config = dict(
    n_layer=13,
    normalize_top_k=True,
    shared_expert_gate=True,
    norm_eps=1e-05,
    qk_norm=False,
    attn_scale=0.125,
    parallel_block=False,
    init_std_up=0.0227,
    beta1=0.95,
    schedule='wsd',
    decay_fraction=0.709,
    dataset='wikipedia_en',
)
Below are experts of layer 2 (counted from 0) of a mixture-of-experts language model. Rows are named router (the router's row for the expert), up (a neuron's input weights, with its number), down (a neuron's output weights, with its number) and show model dimensions 0-79. Each number is 50 + 10 x the weight over its row's rms, rounded and kept within 0 to 99.
Before each expert's rows: a language model's description of what the expert responds to. This comes from a sample of Wikipedia text that the model never trained on.

# expert 28
Capital letters and pieces inside acronyms and names following a capital, such as PC in NPC, IC in WIC, L in B8RLE; also United.
router:38 30 43 54 50 51 55 58 44 62 47 50 30 40 30 42 54 24 45 50 46 44 41 57 64 47 37 31 51 59 52 65 57 44 43 55 46 48 51 54 61 53 83 42 44 35 47 30 45 36 40 43 55 60 27 51 61 63 51 50 57 48 55 52 53 76 41 54 47 61 58 47 36 46 41 55 52 34 39 55
up36:42 57 44 42 47 38 37 45 63 44 30 59 54 48 62 62 37 42 57 31 44 56 52 46 37 41 37 43 51 56 41 32 49 45 49 42 56 30 33 31 46 59 52 68 62 54 47 41 47 62 43 65 33 67 47 62 53 40 39 44 55 45 45 55 41 57 43 50 44 59 49 48 51 69 50 48 63 55 64 60
down36:53 30 46 63 45 61 49 48 39 56 64 44 50 48 47 56 66 54 30 50 37 60 52 55 46 48 43 44 49 24 43 50 38 75 51 60 53 58 62 76 39 48 39 33 47 55 47 43 58 39 66 46 60 51 39 53 52 61 30 52 56 53 56 64 61 55 47 45 44 24 40 49 67 47 52 55 60 50 46 27
up37:66 59 48 39 36 30 42 43 66 37 46 59 46 38 44 54 48 44 53 52 59 51 49 70 60 39 50 62 57 57 53 40 55 57 43 55 42 49 35 46 43 49 46 50 46 56 45 38 56 60 49 39 48 37 48 39 54 54 48 49 32 50 64 48 35 46 53 53 24 71 34 63 44 47 49 64 48 46 51 68
down37:42 50 46 62 52 48 50 61 46 41 52 48 56 56 55 33 47 64 52 55 54 46 50 45 42 52 24 44 38 57 40 48 41 51 41 60 76 65 68 38 51 57 60 46 53 34 49 72 49 51 46 65 42 44 50 72 40 54 64 44 64 51 37 35 57 44 50 59 52 39 68 44 69 60 59 59 45 51 48 49
up38:59 32 37 69 53 33 48 46 62 54 43 64 56 52 47 56 53 32 40 62 41 37 46 50 48 31 62 59 50 45 40 50 45 45 48 57 46 54 50 39 14 44 54 38 36 46 48 66 48 46 46 60 45 66 53 73 48 36 50 46 58 38 67 55 52 50 37 45 68 55 51 47 49 60 66 39 55 57 57 55
down38:63 48 52 37 44 65 66 58 52 36 59 37 68 58 43 60 41 67 59 55 44 49 55 38 62 39 55 33 40 58 60 61 42 50 55 54 60 52 57 61 65 51 55 57 50 45 47 47 54 45 49 47 55 48 44 32 45 59 67 32 50 52 45 40 56 44 53 69 40 46 37 62 43 49 54 52 35 63 36 54
up39:57 61 42 42 52 34 51 55 61 52 33 50 71 39 43 54 47 55 38 61 58 39 79 61 45 50 57 49 39 59 39 56 70 47 58 56 48 27 42 42 45 68 46 35 42 64 42 48 43 45 42 50 56 50 60 53 62 68 51 54 54 57 49 55 47 38 59 61 48 53 29 51 61 67 50 62 46 52 52 37
down39:57 38 63 46 39 42 58 61 50 54 51 47 41 53 43 47 51 43 64 48 40 57 41 28 58 56 59 29 38 34 36 42 47 71 41 55 63 60 58 61 47 42 48 70 63 58 44 65 48 51 33 58 39 43 59 43 42 51 35 52 61 48 44 48 40 40 43 38 63 61 47 42 55 44 59 24 41 47 52 54
up40:49 46 44 53 47 63 45 34 66 55 45 78 45 49 48 53 52 54 45 51 54 49 44 50 43 53 53 43 54 55 38 49 59 52 57 45 63 37 46 45 38 62 44 59 57 42 62 53 41 44 53 53 35 39 55 56 59 36 69 54 48 50 46 38 52 49 59 50 58 43 50 68 47 49 53 50 47 73 52 56
down40:58 54 68 39 58 40 49 51 36 57 52 28 59 54 43 68 48 67 54 37 57 70 36 49 38 41 50 32 54 51 49 48 52 40 40 48 58 44 53 62 55 63 42 39 59 59 43 58 49 62 36 57 55 68 41 52 56 60 52 62 59 48 57 23 52 54 59 51 34 26 64 33 52 51 33 54 57 46 58 46
up41:43 44 41 40 30 58 48 69 45 47 36 48 37 77 50 46 60 46 52 48 59 35 51 61 39 48 35 41 39 50 62 46 54 57 61 84 41 26 48 46 41 54 65 65 42 41 34 44 48 57 61 45 62 38 47 65 54 52 63 54 46 57 48 59 43 47 38 60 50 57 41 60 54 63 64 55 71 40 55 59
down41:47 50 53 48 54 58 43 64 62 49 40 59 57 23 42 53 33 47 44 47 33 53 39 47 41 37 45 48 61 50 47 56 56 55 45 21 70 59 48 58 40 63 43 42 56 52 45 51 53 37 43 54 47 65 50 51 44 51 37 41 39 25 58 37 58 61 54 39 33 39 50 53 44 37 51 59 49 73 55 41
up42:48 50 36 52 60 42 60 37 57 55 64 44 38 28 52 57 35 38 54 53 65 40 47 46 39 43 58 65 49 49 34 34 57 47 52 53 58 25 51 44 28 55 51 46 47 55 46 57 49 55 36 57 31 22 41 45 61 35 57 46 32 43 61 46 47 47 56 69 47 57 50 58 42 62 59 45 52 55 37 61
down42:46 44 50 50 53 47 53 43 41 56 29 45 49 67 49 60 37 70 58 53 52 55 44 47 47 38 51 33 60 65 58 50 38 47 57 52 40 59 53 59 72 47 43 39 52 60 53 72 47 47 46 33 51 57 33 42 60 66 52 46 60 52 47 52 51 68 47 79 28 50 53 48 37 53 42 50 52 35 49 66
up43:50 54 57 35 42 26 78 56 62 41 39 44 70 53 47 48 55 56 44 46 51 56 55 51 43 44 58 49 42 54 48 50 55 58 57 46 55 25 47 37 42 51 74 52 51 60 44 34 47 42 55 53 60 41 62 53 63 53 37 45 35 52 44 40 58 45 43 70 41 46 23 68 62 58 55 59 44 50 51 60
down43:48 56 62 55 61 54 39 64 49 52 56 67 39 41 61 37 37 60 41 43 54 53 45 41 57 46 62 55 55 49 35 50 46 44 36 60 53 51 59 57 58 47 56 49 58 50 44 42 39 54 47 58 53 45 47 49 44 45 48 33 60 63 50 63 37 52 44 45 57 52 60 35 34 57 56 46 39 48 62 54
up44:55 54 48 54 41 74 57 48 56 46 39 70 62 64 51 41 42 40 61 66 37 62 48 73 53 46 44 44 45 52 53 39 34 64 76 44 35 30 46 50 44 51 56 52 61 54 53 60 59 53 64 35 43 28 55 55 76 52 53 57 53 38 36 64 41 44 54 58 69 49 56 55 51 65 60 62 43 60 70 55
down44:36 54 59 52 64 30 55 52 56 37 64 42 36 35 43 45 44 26 38 55 34 41 56 45 49 35 68 50 67 32 57 64 51 53 52 36 60 42 49 48 52 44 24 57 43 44 43 47 48 57 45 70 63 58 52 53 37 46 61 62 37 58 62 63 68 57 64 57 40 62 75 44 61 49 39 47 39 39 65 51
up45:31 39 73 59 47 40 57 46 46 59 43 46 52 52 67 56 51 57 43 60 49 53 65 44 48 61 30 42 42 60 42 43 60 60 60 58 55 42 47 52 45 51 70 56 38 50 45 43 42 40 56 61 48 37 53 35 58 43 38 53 39 56 38 52 46 55 37 46 54 43 51 56 42 56 75 36 50 62 63 50
down45:46 58 31 57 40 39 34 70 46 34 55 47 59 57 44 57 42 49 59 47 65 53 38 54 41 48 65 58 48 51 55 51 31 43 39 55 47 44 48 48 42 53 56 54 48 53 56 60 48 39 49 56 32 61 42 63 52 53 66 57 49 59 63 51 49 47 55 54 42 61 39 61 46 50 34 42 50 61 34 57
up46:45 64 76 45 47 56 41 46 58 39 43 43 39 43 56 74 73 50 46 62 50 68 69 49 31 54 39 48 29 41 61 47 68 47 31 55 45 51 43 40 37 49 54 54 47 53 49 45 53 55 60 47 63 53 49 60 56 35 40 46 52 53 56 64 55 35 45 67 57 55 44 53 38 46 57 69 58 63 52 43
down46:67 44 25 63 51 39 64 47 25 49 54 57 50 52 62 48 42 60 44 22 49 48 31 49 49 48 44 64 43 53 40 45 59 37 53 38 48 48 39 63 61 24 66 64 56 37 54 40 44 29 60 59 50 46 41 53 59 59 64 51 57 46 52 39 46 66 43 52 36 34 32 47 44 48 47 30 59 53 47 41
up47:60 18 41 46 50 32 51 58 47 62 47 53 42 48 59 51 55 66 53 51 54 43 50 41 43 44 35 45 41 56 61 45 52 50 62 44 39 39 74 52 34 51 54 31 50 46 47 52 54 52 40 45 62 46 53 43 45 67 52 34 39 51 53 64 48 54 59 64 25 49 48 60 48 66 54 74 71 32 41 65
down47:52 81 56 59 41 55 55 47 63 44 43 52 69 60 40 37 46 42 43 61 53 57 45 42 55 55 67 50 46 38 33 53 35 48 34 59 45 50 19 48 52 56 51 54 47 57 49 47 56 33 53 60 38 51 54 63 54 33 48 65 60 49 34 30 51 46 49 56 60 45 53 39 63 51 39 28 46 55 47 39
up48:48 50 42 55 24 47 34 51 50 69 50 51 50 46 49 51 66 46 51 58 59 36 47 43 53 54 53 56 59 52 68 57 42 50 67 56 53 45 49 45 32 40 54 46 49 52 41 54 46 41 33 22 50 48 39 42 81 47 64 47 48 56 34 52 48 50 41 66 26 41 46 44 58 62 55 52 46 59 40 53
down48:56 74 39 58 69 44 50 53 44 39 43 54 37 63 45 46 55 46 63 42 60 53 39 38 34 31 51 38 35 50 56 53 50 36 47 45 60 45 54 59 54 54 52 45 48 50 57 49 36 40 62 69 62 65 61 41 42 50 51 44 52 38 44 48 27 33 63 57 65 44 47 42 42 48 65 51 57 51 58 56
up49:51 47 43 31 42 48 55 54 44 34 46 60 26 54 58 52 41 45 57 61 43 38 41 60 45 31 50 53 45 52 46 48 43 57 46 35 57 39 40 51 62 66 44 50 49 63 34 49 40 60 57 49 52 55 45 70 66 61 49 44 33 44 50 49 52 59 49 52 59 56 59 60 57 57 58 39 50 52 58 68
down49:47 44 49 64 41 44 43 27 46 69 52 49 42 38 60 39 65 57 59 62 54 60 68 34 55 53 40 51 36 55 62 42 53 52 70 41 42 53 57 61 66 39 45 48 56 51 39 43 51 49 39 43 55 48 58 50 50 71 42 48 57 84 52 56 47 60 45 37 56 57 58 32 39 35 48 47 38 62 25 44
up50:54 41 55 42 37 48 44 55 63 57 62 54 66 59 56 51 68 51 59 65 53 57 56 44 52 35 39 55 42 51 42 59 59 52 54 65 52 52 26 39 34 50 36 49 61 35 53 41 54 55 53 40 45 68 59 62 58 17 54 39 39 51 59 62 37 42 56 76 63 52 34 67 69 58 49 41 49 36 60 58
down50:69 58 71 40 68 57 58 52 41 52 45 52 43 43 58 74 45 53 52 34 49 46 48 39 48 55 63 54 46 51 41 51 48 48 40 37 41 50 48 53 66 38 61 27 41 55 47 51 31 48 31 35 52 42 61 45 32 50 39 61 65 55 47 57 49 64 48 39 44 41 56 41 45 28 56 53 56 60 47 32
up51:46 42 56 46 65 55 49 56 33 25 53 50 48 65 65 49 71 66 49 51 37 67 39 45 60 58 44 28 55 42 36 62 56 42 63 52 35 39 42 43 33 45 36 60 60 62 60 36 40 25 50 45 42 33 39 64 46 50 53 61 43 44 78 67 27 64 65 52 57 50 51 63 39 66 63 47 71 56 54 45
down51:41 39 62 51 47 51 53 52 46 59 42 56 48 44 50 50 42 61 69 30 64 78 57 37 45 56 42 59 45 71 60 57 70 51 63 52 66 55 49 66 82 40 54 43 50 42 48 46 58 59 53 59 40 41 35 36 61 53 63 54 49 55 45 41 46 45 53 39 43 56 54 38 50 62 49 51 52 46 29 58
up52:58 34 43 48 39 42 69 45 45 39 48 66 47 64 52 53 40 48 49 42 55 44 55 47 33 50 52 50 35 49 45 54 62 54 55 50 33 35 36 48 47 39 39 53 47 43 61 47 54 49 67 55 24 40 43 58 53 54 47 48 62 55 44 55 34 62 33 67 57 37 58 57 51 59 56 60 44 60 58 57
down52:60 54 40 59 59 70 38 42 56 51 50 41 51 39 52 41 49 57 44 47 48 42 43 46 61 47 50 42 40 49 61 54 54 59 49 46 53 51 69 54 29 44 56 52 55 19 53 62 53 50 48 51 41 48 59 50 47 53 40 47 24 49 57 39 51 49 61 62 50 45 44 32 71 60 44 50 60 47 42 37
up53:56 39 68 32 29 51 28 48 73 42 56 53 49 53 47 47 68 52 45 46 48 66 55 33 57 39 53 41 55 42 39 49 49 48 62 41 46 42 54 31 56 43 48 40 53 54 57 57 55 47 62 53 37 43 57 42 66 56 56 43 43 76 64 62 40 45 57 55 67 66 45 49 41 53 45 56 32 62 55 65
down53:54 47 40 47 66 48 65 54 42 51 65 58 47 35 53 63 64 70 44 58 46 35 49 51 40 54 48 61 64 51 61 67 43 69 44 49 46 54 54 54 61 68 50 47 60 40 40 58 58 46 35 46 45 52 50 41 58 67 60 43 56 62 52 59 61 39 71 47 39 59 53 48 50 45 62 38 54 42 47 32
up54:51 48 52 49 33 51 42 49 53 52 48 41 56 42 55 55 42 46 58 77 42 25 42 36 47 62 49 44 47 68 66 52 59 50 63 60 60 39 38 33 49 28 45 52 54 42 41 63 37 51 67 31 56 43 65 55 78 48 40 62 43 55 59 56 51 55 47 67 57 50 30 45 26 61 45 36 62 50 67 47
down54:45 60 42 50 67 51 64 41 57 53 48 63 41 55 53 50 59 43 52 53 57 57 49 57 43 60 59 36 43 38 31 45 46 45 51 57 39 64 48 62 48 52 53 52 48 49 62 48 51 38 38 58 48 60 39 40 48 68 46 39 37 51 39 53 49 43 40 38 57 53 47 48 59 42 62 44 56 47 26 62
up55:65 50 71 52 34 44 58 58 49 35 38 53 62 57 50 41 66 44 50 61 49 62 54 44 33 49 30 47 41 59 54 61 48 45 71 45 56 51 34 55 43 39 46 57 48 58 59 61 29 66 50 52 49 49 48 43 61 43 57 27 48 55 55 53 44 57 48 50 46 34 40 41 51 63 64 52 62 65 56 64
down55:55 47 34 47 62 56 51 48 46 65 48 57 41 50 32 56 60 57 53 55 65 26 54 50 55 52 52 56 41 48 62 55 57 46 32 62 58 50 42 44 46 46 29 35 51 43 39 42 57 49 69 36 49 48 46 42 30 46 39 52 62 54 49 54 45 51 61 49 40 66 55 47 59 56 48 54 45 65 56 55
up56:60 62 57 54 44 46 38 54 51 58 51 45 55 49 57 37 66 55 43 52 56 58 47 44 50 53 47 51 46 67 52 45 62 50 60 58 28 33 48 42 47 62 50 66 37 42 69 58 47 35 48 44 68 55 52 53 54 54 56 52 42 59 44 50 25 44 38 57 41 38 48 52 69 59 53 56 25 54 51 54
down56:48 59 48 33 52 72 58 51 50 43 37 56 42 32 65 62 43 52 63 53 45 52 35 55 49 38 52 58 52 40 48 43 46 54 61 48 53 42 35 51 55 43 46 75 53 44 48 36 67 56 58 56 38 51 38 36 50 54 48 37 68 34 57 57 65 55 64 47 48 52 60 42 37 46 52 37 58 53 57 52
up57:52 32 43 52 46 31 54 58 53 59 55 45 37 47 59 58 46 58 52 45 41 51 41 49 43 44 40 42 49 58 61 46 53 50 76 55 45 44 71 58 42 55 57 54 43 54 47 42 56 58 44 31 60 48 61 39 49 59 40 23 40 57 53 61 51 46 61 60 39 60 57 66 51 56 40 67 67 35 48 60
down57:43 66 57 42 43 56 45 48 45 49 39 42 67 51 45 51 62 51 46 55 49 44 52 32 48 39 53 72 53 35 50 63 28 61 28 54 45 53 31 41 50 51 42 36 44 56 47 59 47 52 54 64 46 38 41 57 46 34 60 65 52 40 42 41 51 44 45 46 70 49 63 33 51 50 54 43 54 76 55 42
up58:34 58 48 42 57 37 53 32 38 43 69 64 52 60 51 39 47 56 54 63 46 53 45 53 49 43 61 43 35 41 40 42 51 42 62 49 50 38 40 37 41 50 45 51 53 73 40 73 56 43 39 48 35 41 51 78 51 36 35 54 44 70 33 63 47 48 54 43 48 37 54 52 42 49 71 59 39 45 54 45
down58:63 39 58 58 45 68 61 53 62 52 48 47 44 50 49 56 50 44 59 46 43 40 66 50 60 41 68 52 62 59 55 68 47 57 44 38 51 27 39 57 34 51 52 39 52 51 46 55 52 42 44 46 57 63 54 29 61 44 44 52 54 50 65 42 48 73 48 52 55 32 37 45 40 61 66 54 52 50 44 55
up59:60 59 37 38 47 49 51 58 60 64 55 47 60 47 56 75 72 51 46 56 39 46 50 53 34 41 54 61 49 52 44 55 44 54 75 64 44 49 37 36 54 44 46 31 35 52 55 43 62 55 58 26 43 42 58 38 46 37 43 50 49 49 50 54 39 45 52 64 46 63 34 46 40 60 60 53 67 53 61 45
down59:58 44 59 59 61 60 46 38 47 30 37 49 23 67 54 33 61 62 56 57 53 27 56 34 48 47 46 54 56 66 54 38 58 49 41 46 64 55 52 38 34 64 57 45 48 59 44 49 48 51 62 50 52 46 36 52 51 59 34 42 47 61 41 51 66 56 77 48 40 39 47 59 53 66 41 42 32 39 47 32
up60:55 56 46 56 59 44 48 56 52 49 69 56 53 40 45 60 42 65 50 61 41 57 56 47 56 54 57 50 47 49 46 41 48 42 52 66 32 39 48 46 46 39 51 46 33 56 46 55 52 40 41 52 41 56 65 70 43 42 36 41 47 59 70 51 36 54 42 45 53 63 44 57 68 61 47 57 65 56 50 59
down60:38 36 68 44 31 28 43 73 40 59 50 56 29 43 42 56 47 70 41 43 45 40 62 56 53 46 50 62 57 59 59 34 63 57 45 49 69 62 68 51 59 61 59 49 49 55 39 48 60 46 42 55 44 56 44 37 64 57 46 38 60 55 49 52 52 56 61 60 58 47 54 41 48 48 60 62 55 56 55 54
up61:38 60 32 50 48 46 68 59 47 46 61 46 58 47 42 48 56 56 34 46 34 50 53 60 55 37 49 32 48 53 55 40 57 42 57 62 57 43 41 38 37 57 47 60 34 58 37 30 41 53 49 46 34 51 52 66 58 47 56 50 56 49 46 55 46 51 43 66 61 58 63 47 54 53 58 44 53 70 60 59
down61:60 64 65 43 45 53 29 75 50 52 54 52 64 50 64 37 44 67 57 56 59 58 48 54 29 34 47 61 59 50 55 47 63 59 61 36 42 53 43 57 53 31 46 43 56 49 51 53 58 38 54 62 54 52 62 53 51 45 46 31 58 52 40 59 59 72 63 49 37 38 40 72 50 54 29 49 46 23 52 59
up62:61 66 66 45 42 47 49 29 64 40 68 57 49 45 59 27 47 51 45 41 48 45 43 38 51 48 57 48 72 56 51 51 64 47 56 42 41 50 15 44 49 47 59 34 49 28 43 48 47 46 44 39 56 39 54 65 60 47 58 55 42 44 42 70 37 43 52 48 48 60 36 51 50 44 63 48 56 48 70 53
down62:54 48 35 45 63 57 65 59 47 59 44 38 36 69 58 53 42 30 58 61 62 39 41 60 46 67 32 59 34 66 50 61 59 63 47 43 51 58 69 46 53 56 61 57 49 67 38 46 32 54 55 56 52 50 53 53 43 48 41 46 30 47 50 49 55 49 46 29 41 41 52 48 39 67 59 50 39 64 26 57
up63:45 54 54 42 53 59 45 58 66 57 64 41 46 64 62 35 57 36 43 58 71 46 37 60 42 47 40 68 55 38 68 45 40 51 69 37 36 58 26 40 39 67 35 55 55 47 48 71 67 45 60 61 55 38 48 44 45 50 57 36 49 41 54 50 49 56 46 60 40 55 42 56 47 49 34 73 46 59 49 52
down63:51 48 33 55 54 54 38 47 32 35 53 55 47 44 63 58 44 56 53 27 38 63 64 34 61 58 59 49 58 59 34 48 53 49 44 61 52 54 46 51 60 45 54 50 51 59 45 21 59 48 53 56 45 46 60 49 57 70 43 48 36 52 53 50 35 41 62 52 55 55 56 49 38 62 64 34 66 43 49 59
up64:59 77 36 54 39 53 47 51 54 53 64 51 41 51 47 57 52 55 34 67 50 45 31 37 47 55 47 60 44 58 45 49 42 45 72 45 44 53 55 40 51 40 49 48 45 62 39 52 48 60 37 50 39 52 39 52 59 47 29 46 44 64 58 46 37 28 56 46 45 60 46 47 41 59 31 48 45 56 53 69
down64:36 50 47 42 59 32 42 51 66 67 50 23 50 47 47 47 53 50 39 32 65 33 77 66 60 39 64 50 58 57 48 59 57 59 38 53 48 47 54 60 45 48 56 47 37 52 46 64 52 56 40 58 55 48 55 50 49 64 48 56 46 48 45 35 74 52 51 66 37 49 43 37 58 60 42 54 48 37 23 43
up65:54 44 49 47 27 56 39 55 53 49 29 51 40 37 57 50 59 44 68 50 43 44 36 48 47 64 43 69 42 51 62 55 71 28 30 55 54 46 38 31 29 45 61 53 50 55 65 65 48 44 57 60 49 44 40 77 62 51 48 51 42 41 46 45 39 40 47 56 53 33 49 59 47 60 58 47 38 53 53 55
down65:52 39 53 47 53 66 38 33 68 60 68 49 54 41 46 68 57 46 53 50 59 42 55 35 59 38 58 41 43 52 42 62 45 57 51 65 41 70 76 54 52 49 40 45 32 47 39 61 46 59 45 25 65 52 59 36 60 46 51 54 54 35 40 60 36 51 48 49 43 57 54 38 76 36 67 52 67 38 49 60
up66:53 43 40 48 65 53 56 69 42 46 43 37 48 68 48 50 52 40 48 67 60 65 34 55 42 52 36 51 53 50 65 59 35 62 45 44 36 47 38 49 25 48 34 44 52 58 48 64 68 55 48 53 34 41 50 54 51 47 59 54 54 51 54 61 38 32 29 63 53 58 36 61 59 60 50 51 50 33 44 54
down66:31 53 58 54 42 50 47 41 48 48 45 47 46 44 39 39 36 52 30 47 44 43 51 54 58 35 72 58 55 47 40 49 58 49 44 49 61 60 50 54 48 73 73 55 47 57 31 55 39 55 55 52 58 51 42 37 57 47 38 50 42 47 48 50 53 50 52 43 57 64 64 43 46 45 47 36 45 54 62 47
up67:51 51 52 40 45 58 41 49 42 61 56 50 48 72 77 42 70 59 60 54 33 56 46 44 31 48 44 64 64 56 35 54 52 51 45 47 53 35 37 44 36 37 48 49 60 66 43 58 48 36 42 28 57 39 45 54 48 52 43 60 50 46 38 50 50 37 32 68 43 67 52 50 30 40 59 39 56 50 36 54
down67:52 52 39 54 36 36 49 38 41 46 59 55 55 41 35 43 48 57 30 57 69 56 70 48 65 51 63 40 46 48 51 40 47 61 42 49 38 41 50 55 50 58 52 41 43 43 40 62 49 41 73 54 72 50 70 42 47 64 73 40 46 44 58 65 45 45 53 47 47 36 31 44 47 62 59 32 46 53 57 65
up68:47 42 38 51 57 52 55 53 66 58 45 58 59 55 50 52 39 63 41 55 36 44 40 25 50 41 44 52 54 44 45 47 62 39 54 34 42 20 61 54 44 43 51 58 41 45 44 33 45 50 49 43 38 27 69 47 67 57 54 41 54 64 50 56 54 44 52 69 37 59 48 67 57 47 54 52 44 58 68 56
down68:34 33 39 42 52 41 66 49 57 58 43 51 48 41 38 43 45 47 55 43 50 54 36 61 57 66 65 32 55 65 42 39 39 41 37 73 54 78 50 50 55 65 49 47 53 36 63 57 56 42 53 46 69 52 49 56 54 62 46 36 39 40 49 45 47 63 34 56 47 38 54 57 58 53 44 58 58 56 38 45
up69:35 47 61 40 37 54 55 32 71 54 58 49 52 51 60 64 55 56 42 47 16 50 52 52 58 50 43 52 33 47 39 55 60 63 42 49 46 37 32 30 34 32 32 63 68 48 42 57 52 43 57 38 32 50 51 63 28 55 49 55 40 40 46 40 44 48 46 64 25 45 50 49 42 57 53 42 63 39 52 48
down69:68 56 51 56 61 58 49 56 44 53 45 41 41 38 37 62 44 37 41 44 59 36 46 40 37 45 33 58 63 74 46 55 45 35 40 58 41 58 50 47 39 59 62 64 48 44 47 56 48 32 44 59 73 28 48 42 70 41 54 43 50 49 66 59 44 52 59 26 55 48 40 42 46 51 57 54 37 55 53 52
up70:36 50 59 50 51 53 49 68 56 54 58 50 43 65 45 38 55 39 59 46 46 42 47 49 61 35 38 58 50 72 58 45 50 57 51 55 28 35 34 32 45 45 42 53 56 56 51 47 42 55 44 65 37 47 44 60 64 50 60 19 55 45 45 57 47 52 47 46 58 73 35 59 49 64 47 46 54 41 59 41
down70:49 58 43 50 65 62 57 52 37 57 52 59 47 44 37 38 61 50 53 56 68 38 57 56 47 48 64 52 51 38 53 43 49 34 59 50 74 56 42 45 45 46 57 44 23 58 53 45 49 39 51 32 45 54 62 19 25 48 55 57 27 69 51 64 46 46 47 61 58 55 61 40 59 32 41 47 49 70 48 55
up71:46 60 46 46 41 58 73 49 64 42 37 44 45 51 55 68 64 37 48 45 49 32 51 48 50 50 52 57 48 24 45 51 40 58 47 42 40 43 34 30 47 36 37 54 37 59 43 67 40 52 59 48 46 60 56 61 49 31 62 55 52 43 42 65 40 47 59 58 44 42 39 53 53 56 40 42 58 52 45 62
down71:44 60 58 37 49 51 35 30 61 46 56 56 65 60 41 58 56 63 46 43 41 54 59 23 51 66 53 37 49 53 54 60 62 56 56 70 50 49 60 63 49 68 66 42 68 45 41 43 54 53 39 55 61 33 46 45 44 46 30 34 44 47 59 34 59 54 40 42 68 52 57 59 49 41 49 44 43 49 46 37
up72:63 70 59 40 47 46 42 61 57 37 58 51 59 38 42 36 44 45 36 51 49 60 54 39 37 77 50 46 54 29 38 72 71 60 53 64 38 37 31 27 44 52 49 47 58 49 58 63 42 50 54 54 47 37 54 59 79 56 37 49 50 43 50 59 41 59 51 43 53 41 50 64 51 40 47 44 62 62 43 69
down72:41 33 35 44 56 43 36 35 50 61 54 41 38 43 57 63 61 49 42 58 43 50 47 67 40 41 54 57 47 51 68 48 30 44 73 45 71 67 41 70 51 44 52 42 46 50 62 51 62 46 40 43 27 56 59 42 36 61 46 52 40 67 58 52 27 34 33 47 47 62 46 58 65 50 55 61 45 46 44 37
up73:58 44 70 56 35 45 67 39 61 31 71 38 47 51 64 48 48 50 51 53 41 54 36 42 50 47 51 40 48 41 61 50 52 37 42 80 46 44 31 35 45 51 46 59 36 69 46 50 43 54 49 46 44 31 46 59 45 50 57 51 42 40 49 53 45 51 56 41 42 34 30 60 48 47 44 40 50 46 58 75
down73:40 53 32 40 63 56 41 61 51 68 30 34 41 50 57 48 55 64 36 45 50 39 54 59 24 50 61 66 54 44 56 52 62 50 36 54 43 53 40 66 56 43 56 45 48 45 43 55 49 66 58 55 52 69 50 16 64 53 47 45 52 62 26 33 61 52 49 51 32 68 57 44 49 33 55 65 48 42 50 56
up74:48 54 51 32 22 45 44 50 56 54 46 51 55 47 38 35 59 52 52 50 53 64 64 34 52 47 39 62 46 46 41 56 50 47 43 55 58 55 49 38 40 43 46 40 36 46 65 52 54 33 46 26 33 59 56 56 67 52 48 45 50 55 52 58 24 50 41 60 57 39 48 59 40 38 44 55 47 35 56 47
down74:57 36 53 54 43 62 68 55 47 52 50 39 46 64 45 25 57 60 43 52 56 41 30 69 64 54 55 26 44 40 50 39 48 48 69 57 51 26 47 71 60 42 39 70 61 45 62 56 50 37 51 59 64 45 23 61 47 73 37 67 57 40 33 39 49 55 62 51 54 67 47 42 51 63 54 52 64 72 32 64
up75:55 31 54 56 51 37 50 53 55 51 49 55 52 56 54 65 56 45 56 66 41 37 47 49 36 42 50 69 52 54 58 58 59 42 42 50 38 30 58 35 33 42 45 61 47 56 54 36 47 52 63 37 54 42 57 55 63 52 56 35 45 60 51 53 41 36 51 64 51 31 51 67 32 68 72 42 47 43 50 41
down75:38 74 41 33 57 51 50 60 24 40 61 52 52 62 43 47 57 53 30 44 48 50 46 37 58 53 49 54 54 36 63 58 58 75 44 30 30 55 57 67 40 52 52 34 37 36 36 48 64 50 46 42 47 57 43 30 49 42 32 57 46 40 45 47 34 62 52 52 49 71 49 43 75 52 36 57 50 56 54 49
up76:53 54 37 59 54 73 47 29 68 49 56 60 53 37 54 60 56 47 56 59 56 39 58 61 57 50 54 34 54 50 40 52 26 51 53 56 45 52 52 50 41 61 66 46 53 58 45 60 57 39 59 56 45 57 49 67 52 44 53 47 47 54 47 50 37 32 35 46 41 48 53 43 57 36 45 46 58 54 51 56
down76:30 52 59 61 49 32 45 63 43 50 51 46 44 31 45 47 58 66 34 34 66 58 45 40 26 62 58 45 33 53 46 64 58 38 53 49 48 48 47 59 44 47 55 47 28 29 69 56 55 36 38 54 41 73 44 58 57 62 43 56 51 70 55 49 52 46 51 55 54 53 53 42 45 51 57 48 61 61 38 58
up77:39 42 47 32 46 41 54 44 59 44 57 53 45 54 43 52 25 46 40 52 45 47 42 69 45 58 59 53 52 74 46 52 57 37 36 40 65 40 32 46 37 52 54 47 53 56 30 70 50 51 53 42 65 59 60 65 66 31 52 41 54 56 43 37 50 41 65 42 44 56 44 37 71 55 45 36 51 51 64 48
down77:68 51 42 54 31 51 41 48 46 49 51 64 59 62 52 54 50 35 56 46 58 53 42 51 47 42 27 49 42 30 51 52 47 62 53 50 50 60 72 42 58 42 50 41 45 52 74 47 40 67 66 39 45 49 58 36 44 61 54 65 43 40 32 60 45 69 46 55 50 45 68 62 49 46 61 57 45 50 38 34
up78:47 53 41 53 58 64 53 67 62 47 60 34 51 61 42 41 64 64 60 61 40 37 50 64 34 62 34 58 52 37 52 53 50 60 57 38 40 38 53 37 22 49 38 52 46 58 42 57 39 60 50 61 49 43 46 67 47 58 37 50 49 62 51 37 52 48 49 65 45 49 51 48 39 58 31 54 52 50 24 34
down78:47 42 44 57 52 48 45 39 43 60 41 49 50 42 62 47 53 37 41 47 60 68 53 41 47 54 47 31 56 56 62 50 44 52 58 54 55 38 55 47 59 62 39 56 42 40 47 63 49 37 45 51 36 37 68 44 35 52 81 60 54 56 58 60 57 57 70 56 61 63 62 55 52 44 60 48 51 46 55 59